From a checkpoint of a small mixture-of-experts model trained on Wikipedia: 31.5M parameters.
Below are experts of layer 3 (counted from 0) of a mixture-of-experts language model. Rows are named router (the router's row for the expert) and show model dimensions 0-127. Each number is 500 + 40 x the weight over its row's rms, rounded and kept within 0 to 999. Numbers have three digits each.
After each expert's rows: "gets" lists some tokens that make up at least twice as much of what it gets as of all text. This comes from a sample of Wikipedia text that the model never trained on. Tokens count by the router's weight.

# expert 202
router:446455428540541490581554437536516586455481420423479485461431505486510530509444475519485483515548438503516469524537509505513479533507500497511468504544542516497499501557547553505515499477489541525487522443529470539480523532467582558507451463493508559532531491495556534493497557496507506442575461554463452487459515490464480487544432477398527414485529446464436455483452498513516558471513
gets: "c", "k", "t", "d", "f", " c"

# expert 88
router:459441509525479491547566436555563492523572511535489486469529528493542492542520481509539483514550457419479547487432458435489557481493499578471488545477524544525542571519435476483482470475505466503550489530531486482559505493567568508498524560525499553475503579447516477462481537470467585512500507473518539473413433526513454519485510453533498434534462538541474498476497502453503498513474
gets: " S", " K", " Ma", " Ra", " Sa", "S"

# expert 44
router:478477447513479549507456487496618503460578540497504465488454548464518532477422523443422525463488474492423512598547544474512482465464516537598449475494533467507529497451560455530515520512550543529510513516493471550449512493481553480460488554567482519435465544563533477493515570445523542503581490481452534517471450433554501537521485471430513506463483446504426526545485449477458513518553
gets: "in", "er", "ur", "n", "en", "d"

# expert 102
router:477516482587514445542416452500476507533513504408468524469523491574553540454507453474541525544419517514413491520531515524487495571482486523486489549480476529513513566465479565531504531466486493447533502518482470538548465551543560487512473567496449475463513482548524556460487500586458497466480476418503515492428408479539565544513503556487459472472460504521539538483459591505560544441504
gets: "y", "h", "ar", "ly", "k", "sh"

# expert 144
router:497498492488583502433556480570583485460492491561556495542464479451510471503466522473529480568533535509536478413509521454539535484492472540542451535481539526413502527578426473555484504524517495538458530522486491481551527474508528458460420552467456481425559490482514487528510532450494510415516478492466492437527525539540449563465540435490492488496466491518452498512539420482533505493519
gets: " S", " Mar", " Ra", "ra", " Ja", " Se"

# expert 27
router:450518503496500525481563476524495511424447422508490520433544492448522502501428468512466539435509480479598414464498452525535574483535499516560405561570507462508496497556440511533521444488459558484456481478477472541462528423481443547446513489596483449488513467515490468474446514436556544529503513439502556518518491533509529504490460459434454514467480522497491514446502537575490501531564
gets: "va", "go", "é", " it", " Go", " Va"

# expert 195
router:442485485490490517577528454521529577506520455553457518593493449477496494465480462534469456448558433510565507506537522470523432447446525469500427512549512516515462552534532501479561512460559547449473441492524437465509510486541516505473471510528497457538483532420514476493446554472493497536523482542503491507525530464538472440557468471396482476440590492473503508523485584576413531518528
gets: "c", "i", "ti", " c", "b", "iv"

# expert 0
router:463446529486553505492529503452500440546528498481444578462497460531477512481579462471478529462476563491548560484469472448463545479544507453459578454489490513529529531542452512433427420520481484486486529453524469526537531611540438538558494512513454463443452501493494520525478408550430558509558505469562475488410549436458473525472501476532471457480531541540450487516572528501528514504441
gets: " film", " album", " work", " song", " book", " role"

# expert 3
router:435476495575486545526570513498509547515439494529540464558473458461496527587498512428556547459538545448455445470447545604555554497471526462475438479530549483531487540533443562520526491510434466544505523487507462512552503473531472479469527516521476483500496527526527442476475518483492537496526487488471499526429459465530527559466516540458464519525476522500579512514423570533506497439527
gets: "re", "é", "á", "E", "or", "í"

# expert 171
router:465435564465508484602546510553526455464531508506454488494469584408508465558507474534550467537495503533521481523491506563542456513440531494443496552534538557499553463560503578510486443526496461448528491494501512464480491480507465576508524461413531461540426555506472532486484469498487487502512468502488548421518456582531486474482557427468480501439544519469477544504506446531504483501463
gets: "ph", "ig", " d", " cl", "c", " p"

# expert 77
router:419512456476477455514470451431477496459519515531428544545470523497522459505493502571444432493484494407527568495481516522475533519535493453487510528553497560546569512513540498512570519478504452525464464528451433540422540508445504507527508487433508463510554534482530483541545547505455470429542489579557436536573518485525461546529490459523562489532521538482547502553546523531511495495545
gets: "st", "est", "t", "ign", "it", "act"

# expert 103
router:452502499513427516462573447525527524554580550475549479489509583545483505552515472475479506564571482477449537475435443444577514472541554487496472497570503498561549551565501431479528510521491490519554486582511486531535490476491539501445546461483577526466513563477480436547461560450476504501557515465506542564465464459490530469521567501522510471490497478444460501519485536454534479456541
gets: " Ro", " Ra", " Bu", " Du", " Lo", "iv"

# expert 201
router:503461474470469510563527479542450548423509459520543465510468485445505568455490514520520503503487465505538463452538519508488438573493431522533526516463494474550571539494499460516580491463488541524569526513522469566470462489513537469573519467498456539498450441487535578514446488497414484537575486476442498518475482483563474578499435564504447481491476524520471471516471545503490529460535
gets: "ill", "ck", "all", "tt", "ard", "ick"

# expert 50
router:508523506479454545513562511501461480489555444434459452517490494537486548513428479468534495529565539457614492477566527508435445509561479480577505533485489477518543464476530467508508507549511544518530528502616459469521509466499574500459531512472457554515536545553494529596538564480510454526539520594532476498486508455546495439568555444586457467459426473472428521585550464471440521451536
gets: "s", "ed", "p", "fer", "ar", "f"

# expert 163
router:467506477489540556436576491443549491497455482450476548543522481535516546479445500473442487445487468517479518461469523487498488486576520489495483521549570464426553547486514481570565494557534519574572505486466459452537497506474500474525535472576487544517521440477572454497464483550454525423569576520480512531507507441453489482514561492507519483471476538517456437478548547479495469464431
gets: ")", ",", "\"", "),", "]", "A"

# expert 47
router:486504492468443528505535467562482536514445500534531424478514485467555487531447512480464551536499517455569483520396475532497527468548467497515439431475458412420583527456471568500493537476481440553448499422490499517499426520453543481559514525523471522549502560498483505541478501511522522555514518506402552424455526432550509469572517471525557494551483515456533460492547512464526561499496
gets: "en", "fe", "ten", "20", "un", "men"

# expert 78
router:508506492492476504476520521498478515405510489529544482516520587538542530525503543469525449583604520459442427504465463492513452498518499483523550507493474482493518496555455542472514509462523473505491507525419492509553528439488602517436476432520527568463545468531525456479480501505558555482489525440524506495515517551532489468505517565444429438521480459419485521455433508482586429433449
gets: " Ho", " Ma", " Ha", " Sa", " Ba", " Al"

# expert 76
router:469500525455569445510522485462537487528534458493473521444568462501475424485449526495494481467520401461496500536494508469516511492552513446536473431486461480486543457536423492468529509543531578469482523486478552471570557543533531589517533529567466538486461472505458478453447451481531463483444526525525503494448572444423552472534508468470550489459510435530535472502545513540491536491426
gets: " \"", "\"", "\n", "'", "==", "==="

# expert 74
router:523490551481469474466430474464546417551536588469464503558547563543433490593491532483482499525546498517515489431488460526434483509495497533501460528554481454471494489517525498520495478509548472449466503470498459412612446515479507580559513502512551573528481506515438495547448422490503559508501485537523505474474510440488405500447441486464477559551502498577567482451478529469491518496430
gets: ",", ".", " and", "),", " that", " when"

# expert 166
router:578458452500518440549519478462483474516536510570559528572438439509497513502485590501559487453587540476573501527508502442521492459462536458534492492453516476464453462519463488524493438505505553485491474523536501499587571564485476526505449567456495469421488461529542540506442541427538488510548507497526483433601516546452488512527485515546502483533492473571541531464503410510555496485487
gets: " |", "|", "–20", "\n", " the", " football"

# expert 205
router:466421499572486506539488454526460455492520430454598482469570453547564523507461493466593520497451445516473557514476563473482545544536497533508536537444521496486532519553553512521518482451515472545561530445465471495509570495503572447423521565508439491551506498432569469497532603523445551495498456505458464487503471485509516533524456515467582528455503499492553497518532470539512576482475
gets: "z", "k", " K", "ak", " Z", "as"

# expert 247
router:434470514427521465513541488436437487513507566556524569478526488525516449480518489542520568462570522469471551481475500601502551542557528529430534469456475466522530502568507542528512478497516504430546531461546491444480538510568482454528504536429486523544541452588563441490462529523483547443440471498569521538514510481511499457529506503503416535464463532518568551518530549429501509479477
gets: "ity", ":", "y", "ation", "s", "ness"

# expert 148
router:485482534424517526459490522539454532516528463576434543473547458515507492457512517574492583523467529479499480556472470511541504497563569442459535477437495551534530482491499468511521556461495509564445537460551503496518529552539424511512572496446547525526568536447422470463521491522489482554549560511519479486490504488471539519520446495567546509528506524446442467494573552478499484465498
gets: "ation", "ion", "es", "tion", "pe", "ity"

# expert 106
router:463497508522484475578484555452535459552555471506472423561564496495472468528532442505473546553578471462449497590489496472531442495458540493548523524578511430501516494482417439430483441501544431491440527501415507539422496426463485485508516522496500498499481567515557426509423467488494511567473517521494498424524485496521436473469574481515448438534439536426531501456460503488451578495473
gets: "o", " he", " He", " Hu", " who", " she"

# expert 49
router:556494471434494553444537497534499547522501500440504498470440513453515497496517471481535517503510520490474450441493448437554456504483523473512460456505545466440495595521501492462441552470575454438525447505545477496443500517403444450493512548453478536466519467515492515422473513533533546505528454437552435481519551472541449519565459529504497530439465572509458483560532494578510477478541
gets: "g", "an", "or", "tor", "al", "od"

# expert 118
router:459442485564468495481415544540469499501512457579562446437492534531543567521528442521512472459493530474513554526559493507407571510542402536494515512509528489538504498558565466511434499522472492548491477508502486431476454487500523463474470481507460483460466527460506542484529503473446453513515548539502460532533526454436502552556460439497484481568548499425568504513481535481471581500421
gets: "s", "S", "os", "ers", "с", "ス"

# expert 142
router:490467440465537514487558481520490480465561555471500478500468467512489520514510475483537395449515436437584502472500457499530487524518457448523549548493527496495547522527564557531513473466476510458510562497520460542459422507464510503526518484482564464486488433478499556508573494527476488520567561485549430562534577537381500502541554516510547490509477440543470472488562512529486551467540
gets: "t", "ct", "pt", "act", "it", "lect"

# expert 48
router:486520593450459568531537501521509591498527521545552432473556554453467508495551479455530568498452503475449468498472515518532557510510495517491458497577449501567522517550455514473487475475530428492491509463469484543578541483424496450475486447511535535550559576509497498496585430435504514529541540463557571498452481539528415424468511478522538501467497566493501488508556485511554499540484
gets: " E", "se", " mo", " Mo", " se", "mo"

# expert 252
router:488518502469481436531532559494491522552490539537479435507559527570504549468376527553560458492506558532567383519524517510525522544511519527485449528489505508524510422471496532523495457494534460508559475531561560514533453503512462481501521424468576465455497499474518517449448495459545541527438481509516496476531530511455464449541493485532456540514431521519496487469499478419465463508409
gets: "|", " |", " 1", "-", " 3", " 2"

# expert 203
router:496468554489493472542452444471446519568429464459482463430568485525553498544461465472497520471488553469495482454466523497559516527524473510537481500541480497530539556475548473463561475470470484489484558526486450555517472527491531549431501475479502402481461484453536479485459535479473392503460416484499547484461448522565546481522494574602481498510510551529545587447480558490539510501450
gets: "y", "ly", "h", "hy", " Y", " I"

# expert 212
router:555476508548557551520409432563497433485488538534502521472491447506452576523463520507484551508557567488463496531587453509565453491507543483610424451434499552436490563504480462521479508496491500547499543594455481517507510447458402549509504463545518433480494491456510517473462555468450533497474453497504519417545482481555519484557551467481478501579498452432461514453518479460484423551533
gets: "-", " un", " con", " re", " Un", " inter"

# expert 189
router:515470530488478461475529502481506425434405562457561474525575546506550485505472463440450480541495464524518498544439508512447517518485535506420519460491514500550522535486496497525534475491504491528569563519559507480483508558517506524553506483502531543448486537604520459501528480504456537528514476560463601600452450484521474580454559498529445520458432552558574447507491528420538496448550
gets: " John", " New", " William", " George", "ton", " James"

# expert 57
router:445482479479534520550491474513556472478430519452538482479524505500469505531510522492518500537542535547452466571461502482469514531536516478570453544498475528437503445513509455525457445493514407526544486455531470541571538470463460555498532465486487420498505484514550539560457522506524541446490430515512512462566466566537538517507499488528471481511520527497503469485526503405529442520406
gets: "-", " (", "\n", " \"", "|", " (19"

# expert 216
router:503529543439520496582460557479480459546449499454467473441418536527518448477556490484520414471412442443523550476437514560506469509428459431535586522476484551546527491524560533538446487538518528431448488510534533518426505494513460509522497469482532493544555516438479466524415543448539499516484513449505489548522446469490422516428506461468481589526449533501515439461522487434467462482518
gets: " |", ";", "---|---|---|---|", "|---|---|", "°", " /"

# expert 228
router:491520456495484504473443510521512505554455563458473460445546501481540462506551529457544441459512492595461444439448443469456492547534504464465453479490477604426538448529510508515457484570542440448550472458546541500606480517536495541503505482505477568545522473517460490539459461482545499430491528605517472516514509490488499493593453481444539467444530581556519528489544553423523500488424
gets: "\n", ".", "\"", " \"", " (", "'"

# expert 105
router:517456492526489517543507482477445490433519482544438580465524454494570545519494510450498503486526504544504545463478540467547518495532578495581454522444538545472592506527526436499472499477433539510492531510538564523513478491423441522528538534492460519526487533546451476569500555453427511546463511582574458506510452432555560519462565516499513502491490452442422507511487499552454456513527
gets: "-", "ing", "==", "–", "e", " "

# expert 239
router:519439479472519456532528531518541480514485548565467494462491540478521528495505478471489552468477539555439531472499512483556498534502475500524554545496530487498520505519522436546510534532547464483459509484584461487456491473505523495442529535454509452539529496549462565481454540515431474458577506470411444459526455439537514491550566527503416459527490465449490490560456542501518554470465
gets: "th", "y", "age", " Th", "h", "1"

# expert 153
router:446400530483503552439491538418480477561561505589413577480540432518445519453458503468509562493530515515529536555461548500462458471548499502450558529550512559470526530492444448503451507514445509514469493426461514437440538450566459542546539500493540545435555462504471452587467484523520488549465535447555512523516569503466507449469540482543468563494474534478507459542529514528493535488539
gets: "ation", ")", "ction", "ment", "ity", "ance"

# expert 191
router:467514513550507502532501468514452445497461561504465478482541465477548528469438495460510539487501587476498514497514500437557496569540599540547486485498555531458508528580553544505486515488521515444500507489536565531468543500443453493522524465587441476556449505508503487441528519505420608541443442547461517439447450456516527499537542461424445418498545456427493531506490508463450456512536
gets: "-", " \"", "/", "–", " dis", " "

# expert 116
router:481515510433445574514488497519491533584534465441513518501483439480538497492477480474472520461442421457452451570472478551477516493476513503490569539564471509545424444480527499495534551521539519463524487459454511505425515438484504476518518544587477515515538474460545458591559510508467489492393476449485507500495510534528533450508483544429512545435521441409509440488533514576516520470485
gets: "°", "C", "\n", "′", "E", "N"

# expert 126
router:506500530514499522503458460488455465550423476474517499492542482551466508565450587552446543476447532516538526536433481451566484460533454481560465507512556573460539510456518497440520549572491477502480504498479585507501563517563515507546530555454473474520505592485510450457451499508467513550592430539429503526520498508528478495440533556535419505449556621461516484447434494522459510470520
gets: "5", "0", "1", "2", "00", "4"

# expert 196
router:466506535549615520578455477485494562439521490430527497545515474440421447533462477481507547501523557577418488526510474487466514463535509537528523468500518457538478575515536445536512524461487472475541504488518586467491539475581495571499499482551478607535474474542437515572527541513515513573448460494518505440523517542474532478502444480495542580549525450535490428451422513552527536470539
gets: " (", "-", ",", "\n", "/", " (19"

# expert 243
router:532471441456487570481560563464464537437533483614586447480493447430537513455537514531517502524461445533521477538457488559447566574457516537522496548471522472487504468525482514542516529502521547477514517518465551542510449484476420487574535544488444491563502460467585461556523541503522506513417446415493507485518459488476555427487471501475485511475493439525512554503439419538422467458553
gets: ":", ";", "-", " /", " |", "′"

# expert 255
router:492542451520493476504464458419510446449525518507502558461531442503532510473440508513489471475490581561537516534508502558492592450528546453521488393565492472527511542526498485529525519466519507424483477553453487495427523543526530482516469499513482492537515452464496544502493527565519505480451509463480423564480553438513507458534456456562543497543460537504470506568577425488547518456523
gets: "ent", "st", "ment", "ic", "ation", "tic"

# expert 104
router:480540441569433500431480541506528445451470480519451473498522537523508546447537432538512567509562511457556568528482496489493504473501488515459525480543498459461547529465471530467549485581451427525555544453446525472514378463485551448514533459473511554509493465447514512458559475549477484491483556513525534552490563473528495459508491490501559559527475422478551430552584492438529528568532
gets: "ment", "act", "it", "in", "ut", " form"

# expert 168
router:490528414437501503513476508527454502510497544558447501486502524459497508491478453551454554475551514497462553594600496515523504441524509540510478579502570531462530475503516533428570520472476501476563516514531487545442399484544527490475550514462452495536451551478536461462522491519472541439483496451460549565499497457567527491548411531477500457480477448449509465515492488495474552560542
gets: "it", "in", "im", "id", " do", "oc"

# expert 198
router:531519497462446514424492485549540559469571448493534462497495539517513454522548445484446471533528467431488518558528546455526534503538526473537599540487529465516577508471482472484508499535572489456489501508471468522491469521506458506458483453437545529479508489453523478476472545488486420511541434536432434498508538513459449480544445422514512503445476504531559447435487577533503500515540
gets: "an", " an", " San", "ian", "lan", " United"

# expert 197
router:528498549446442564494471489430505455507514570488528454565514511561476530516542462493536471508528487473535489497422462551442439479450525475466446517544511435432566495535559495506440553460553528486424506457445538453581471542553490562529494453559548536576490504491442559533472458470488525539483448489530516429479475487440514442462459456477498590537462499552501487509505515512473487483427
gets: ",", ";", "),", " and", ");", ")"

# expert 151
router:475514523475419469509523491519466495475462535492541564516491481522529487484487475538540497495469548548517569472450516461519472458413489535509518538578519548502562427495571474484423533607546465466551458482534502491495527485430556395522533578528493468514550547434525490461510537469485487524537552508460548474562530465517553440486503586504486470480540606487491514547438535500464551480514
gets: "2", "1", "3", "4", "5", "6"

# expert 206
router:565447459531461601447477465515500537488492475501492488484442470532557505460492549432473516501468475528482525542412475497510454469478527507491453454478564444530505543457501514470513497493524484491494564433432494455477464505482513545530564458467589524514441503503512509479529516457511490474517515446477458468466506482460493508488445506510520503491449513448425536516511503490440552437561
gets: "n", " N", "N", "ner", "lan", "tern"

# expert 98
router:540502522506480538489484503440506483583513534508428400488491623540501539476458553513450558443486519476465527426564503541520515537529463488506464486547441422409484505487521516498538510559478449535526527547403483524490445486562627465465488483529517495480566494470536443457539482512502500536458549474530516512468511424552489513444464560445516466529519498461486535424515548464526501467509
gets: "er", " to", " can", " not", "or", " would"

# expert 204
router:485498453522567399491485510484526525462517565490501529543542520402481438565488462446507601549424461485449463469471462504557554478504494455413398482459491484536484483439496560583542521484463465496518430509484464568485532552459529490540472503503497516560508568574548520445494544501474554496524482438460494434483437481507473513543471528491465525515503504530478439483472473535560528427522
gets: "ine", "le", "ia", "go", "hi", "han"

# expert 159
router:481564542485518552494513462542421532478471429517525432575475490502466441458567470521500480507433563442494509555502571509481467478431513492457525538490552510462455496514478571440500506505518552459432460454508489521547471580537519473507544478540472508548512492535532491512483535576476548463493536558474480496484571475500515475457533571528467560463558489500500560502535479506512487448520
gets: " ", "s", " the", "us", " a", " in"

# expert 133
router:455460498510416551542506442514520526465486430489511440498577506460542513559506477488499550502486567446434447490544566515551481577523515525530475553487542502531488520537508502543541508448456566521494489557416469534526456455492496529421527499477503484523518464508572534517408541483472525503442448435426559578475481555545538463551496565505427523486491450529540587454502510491531537500482
gets: "y", "re", "ry", " Me", "ce", " me"

# expert 69
router:466560481514539513525547454539582438499547535546502480483480434538521526483526551510571478423517531565498496568548459558508536486561523444434537414437459547521455535428479524485426438450519422411496398519434479507521498490501558457488453529520539500551587518477529534482436465468470437512495491477539541493539562454582525505526559502487572490482451567492463503462507472497563473546538
gets: "al", "ive", "ical", "ative", " other", "ial"

# expert 43
router:497545506571493523531490519511459491440526480553528449556458460484471551463504491479436475507411432447458478506467491462485459484466498500462535455469504535466489497470565493539523539495578456477582493532434465509487493437490539504595490447535452521513484505474573532487441515475523556421449573475439536560463465492457598509503538566538470465524529488540517529543468427496510515510514
gets: "und", "il", "ad", "ong", " River", " found"

# expert 199
router:528526450471555470444426523423543456538459566442542492462535455520440521491492474521603412521529562548499494490459456549478500509513415529513480463518475491469481545496452536451484433506515492558457492473476642508472487488477474525543482531448561580532469545515510494562523458489542461495475535487568535456517465447485503476460457553478531534477461421526476479494517433534521470503440
gets: " of", " to", " by", " in", " for", " on"

# expert 173
router:536497451492507540495417534523494463565567547525446510483522503507461503474508451543524487455506522501517527535471438561464486495550543513469573439483533532485517500568494448525454475483480420522508526478479503528463457557572512488579519453496484469565481544516463507550497461526505486517499548499540442549498512494566456582542516514521524458517575588480507464527561512511506444496491
gets: "ed", "s", "ation", "ing", " work", "ment"

# expert 193
router:465535470506473488577546493541503499567482471430527579459496461494508518489529557513433473512514442505510556520497492550523515445532523516551481483495525425482426549538550463506486507462501534466483393433445481520519467459428524444502452473493496494502531497551552480464485528521549482515484448489461434545463446518430477448500461465525474548440439502595476433535470424564533517565498
gets: " the", " The", "The", " a", " its", " this"

# expert 248
router:548548469521525583483485537504584500464474460509517466529472429443548441535544449563488571586487475481480428564460561498559543505410515513452512502515558448534441455430455522459493528443488588519459497483403551530559504566479427511513526431534488487550531449494541450512454467580527540524510492509450491535497532544514525434494549488532564528454530521504535549424471486503517529488418
gets: " is", " be", " was", "ra", " a", "ga"

# expert 92
router:432485508522410558454506554535477459406512528555464449482492473525531490525544453486487467468533474478536485436463567494551571468524457476464473520554514539564529515430462461447452470545439474532469440450518533460445411519481453438516518442524474505573480509467522530467476475522475450576493495616526558509491518512574524449537520439517461556511504482431463537498576547471471558542565
gets: "s", "ni", "um", "we", "re", "bi"

# expert 186
router:508441502467435482530476532562483539442481495508541487449462472547476542437540471612477581476477410514450469513429494516482470522546481498481553462469515499532571489522519465522487523520515454523550521398565456476517483559607471548496534454470513496517476548432495504501483444511466430467429517531489513473458479498533473538523463552510531495447483535531435470532498557502519504536501
gets: "k", "ang", "ck", "round", "ak", "ion"

# expert 123
router:440535470480562599517550429528510475483532481485555552486466460509484495477520539569560457434520527537479487542491537532505520513515527480428495525411475508545493539541502467449460395493559442506579494431524458525513558493528580413472554518450481562576533499446525420466471561531553497531550471472455531472546584443569534461480451503574570469523485503434479522501485492485552484555531
gets: "al", " Al", "ial", " National", " Mar", " Car"

# expert 187
router:483451578461531477565451509523490507559410544532523446497477497513376448517475536521457528579488537530462551507473507422549572481466545565461458466450548524467543440549492469510496455555568501502557451595468461537544519436503564557519520498479502466463502561480489531485465484488516419510456462509487513477566487507523529497512470561516419494553476583524547567504488569460508533448504
gets: "|", " |", "y", "\n", " The", "house"

# expert 185
router:560513467535482500421425548462484556487437475488501506502518542536526479513582491508465484523483541443449518510468494457553531462510547530519495416470428430535536443468452510501536524522495433444533532466441500543489467450447586497437486477567496446448481483426513421492506532473515436505526513471524510550457486457501490520521456485482500463502424496494537399431480518480547515466501
gets: "an", "on", " Bo", "in", " bo", "un"

# expert 154
router:405528475533529458569525486512459498515481499491549490437445471505487515419540450490505544469461446545435536497492520464463494433501501486538547479424502521495487603486552432534524498489466547469534497544483487466469500587513467491507508549498530549396490543523497536497463522495488557501507514437496536490496511516506499571467575576515496519496561460497512507458507578483399521460478
gets: "x", "low", "er", "y", " high", "li"

# expert 253
router:580511526517487451459422447378518444531487584519521508530487522498441425506531541537489412544483527540462500501508494500485514496498411531500485524477505505481509526524445550518485462521486517564491495512546573501440489469503482469515458480461552576507510539547430507571573519449551501488462527484530530502508415451485518479447517534473508525556467457526545453457564485551501476574447
gets: " in", " of", " by", " on", " to", " from"

# expert 167
router:541521545465510447579461449521476516480554518431542527468466445507455539474491480508596511547511520473469474549575504481515512517501552559545481408483455528514532434530450516560463443525508444551607496477543571488486537471513467558518563450427468488500470470488454536514430497503542565533522480480536548466518546445524564494518501506505472448511475533547427534436489420473446477527453
gets: "-", "|", " |", "=", "===", " called"

# expert 108
router:484508461571485507487491555560482548495474435490496494533451502439547474500445476468420495486434490549468473485521502492578464449532556449522456519502538391550503533434465481524458534500465484549488504540519485515464508550426470446455560525463499474455546523508527552470472514407486474512517547446538537462440494507482574481487460511490438464567494554500432532471530516505419449508565
gets: "le", "re", " He", "ver", " Le", " he"

# expert 217
router:548486536430520537519538548518458545511494536468521499499489498555547470526449542469490523461503509448512538508518468528508472525466534585476436543501585535517608468502430518474506486467512410479432396450495534544530516472435530491413514448487492540534478537480488510461438473477475425457552462470431446480501499476504487505514540518487488545461462562539485490482499513590526503522517
gets: "la", " one", " two", "ven", " three", " four"

# expert 12
router:468530538527554487504491531515486555455490458584458573550511503460513495530563464452536593448490547514486535460498506508507420546456516471525495552492508459512525485471537487469459469489501613473458500474547483499487531494459528531514442448555503562491558418560492486584549524471542491562451534444570566486522464538497518535446509491462568483462530429516455531558453489531436504503501
gets: " (", " b", " f", " sp", " |", "==="

# expert 231
router:465455488541485479538550467534587519511538446482559428540523456555505427460456456474455460548521522541545512525467506455512497483453530529547454450589459577539436555510507533432473422487443497435470483524559474457514549526556533484452498549483458535463531523502494492503539516504496529495500574453520469417432482494562523516451506466617552452489488450578492527469470482544523491526455
gets: " O", " No", " T", " I", " A", " no"

# expert 8
router:543556542460556548545547518547506466459462458533535479447516474495509523503463591506560499447439547470455460540471540509531545542546548521493523430419467524413471512463454515412438513495541476465415499510462490518497517528500482453428506449473536545539506439486477463498455509576499493500524438436583563489480569494587548458541520573489566581438501496488503517447452473498500449499516
gets: "al", " in", "able", "mon", "il", "ical"

# expert 211
router:538435462512484389470525526571529482496434456528483520456512468545529587512515449538488523499452448417583580521481533453535542489516482414488514437531528512554485545432429517434461498510520489490483495414521500545544467553471448520536528445454447459452473521432487558461486466536475470487475490498468511536544445496529503602516451498525560478491511526554504455487483455542481525574530
gets: "k", "ide", "de", "way", "line", "ade"

# expert 127
router:540501526446485506540496504517430443554499479467538469514551499443418499529548548460465431552490507555549546511472473503483578462518499541552466428495527523516467495526554480552450465457508519430552498500484504504502541443461538544484459466524469530530513490560495510464531540496520503503511417509418553517472456490446383525572459482530451483505454546583468438457452422453515530542443
gets: " the", " The", " with", "The", "'", "s"

# expert 37
router:488575438486517525475533480501531532497472590474469508505553510532530488609552472548544526559491500542451544477475525538497458534501474517459471504540527554550498541433502509557457513505430508434601515514531585447524528499548592528504441478444534494508539478506464484501533478572471519465434531552526544499537535550492443511474543488481507527474507455481482474594485483341460478540482
gets: " ", " f", " p", " se", " m", " gr"

# expert 176
router:496449548482506529447503542532451597499476500493528476530543512405517552455512535507526533449475459509446522445510516513508480512559446508501452471466489475555502542523500463521453467460510408502505555473443476490543508487442502516525547540518515453501598515466508483463472519478549468497523527424539564554531557499572433479549469506434441514508435486511476505556600548452520483490531
gets: "ce", "|", " State", " City", " University", "dge"

# expert 85
router:526514548488494496481438507462530450536527584494545529550517490564455475575541468466451524522541475455571487471509498552462481472435543473501483496538477496439481507544562447568519547490510541571490531510467490414569480562540453532559488508526586493544426513530460562524504447514553534528541488470498509430477514461489500554460464456489490498594453493574551452469464493516493419536412
gets: ",", " and", " was", "),", " &", " but"

# expert 134
router:481459456480492538535466507456485536545491556526451471497466508565442555487491507489556478433498506474400490535519422476491526447528491495439492511546464482518489523463589540484505511452498487464503492564488455463554473543530491481460532498497520492488508523485420473458435500559478510464526537459583490455453453479577577510542456589499492558473554541512493581447527555452468506482519
gets: "ur", "y", "c", "or", "is", "b"

# expert 20
router:519512492496492541478494504470543537376547463583565467512449433426511500551528508468521488520502474532534544500520521555535544544495524563507548486504445489510494490523549460544428509466472503539555510430527561535461512490517462472558557475449463501560425455466572526524540492485506565540391503482500486463459491441481579443470514476541535504495541458479506547467478451563452496497547
gets: ":", "e", "-", ";", "ge", "•"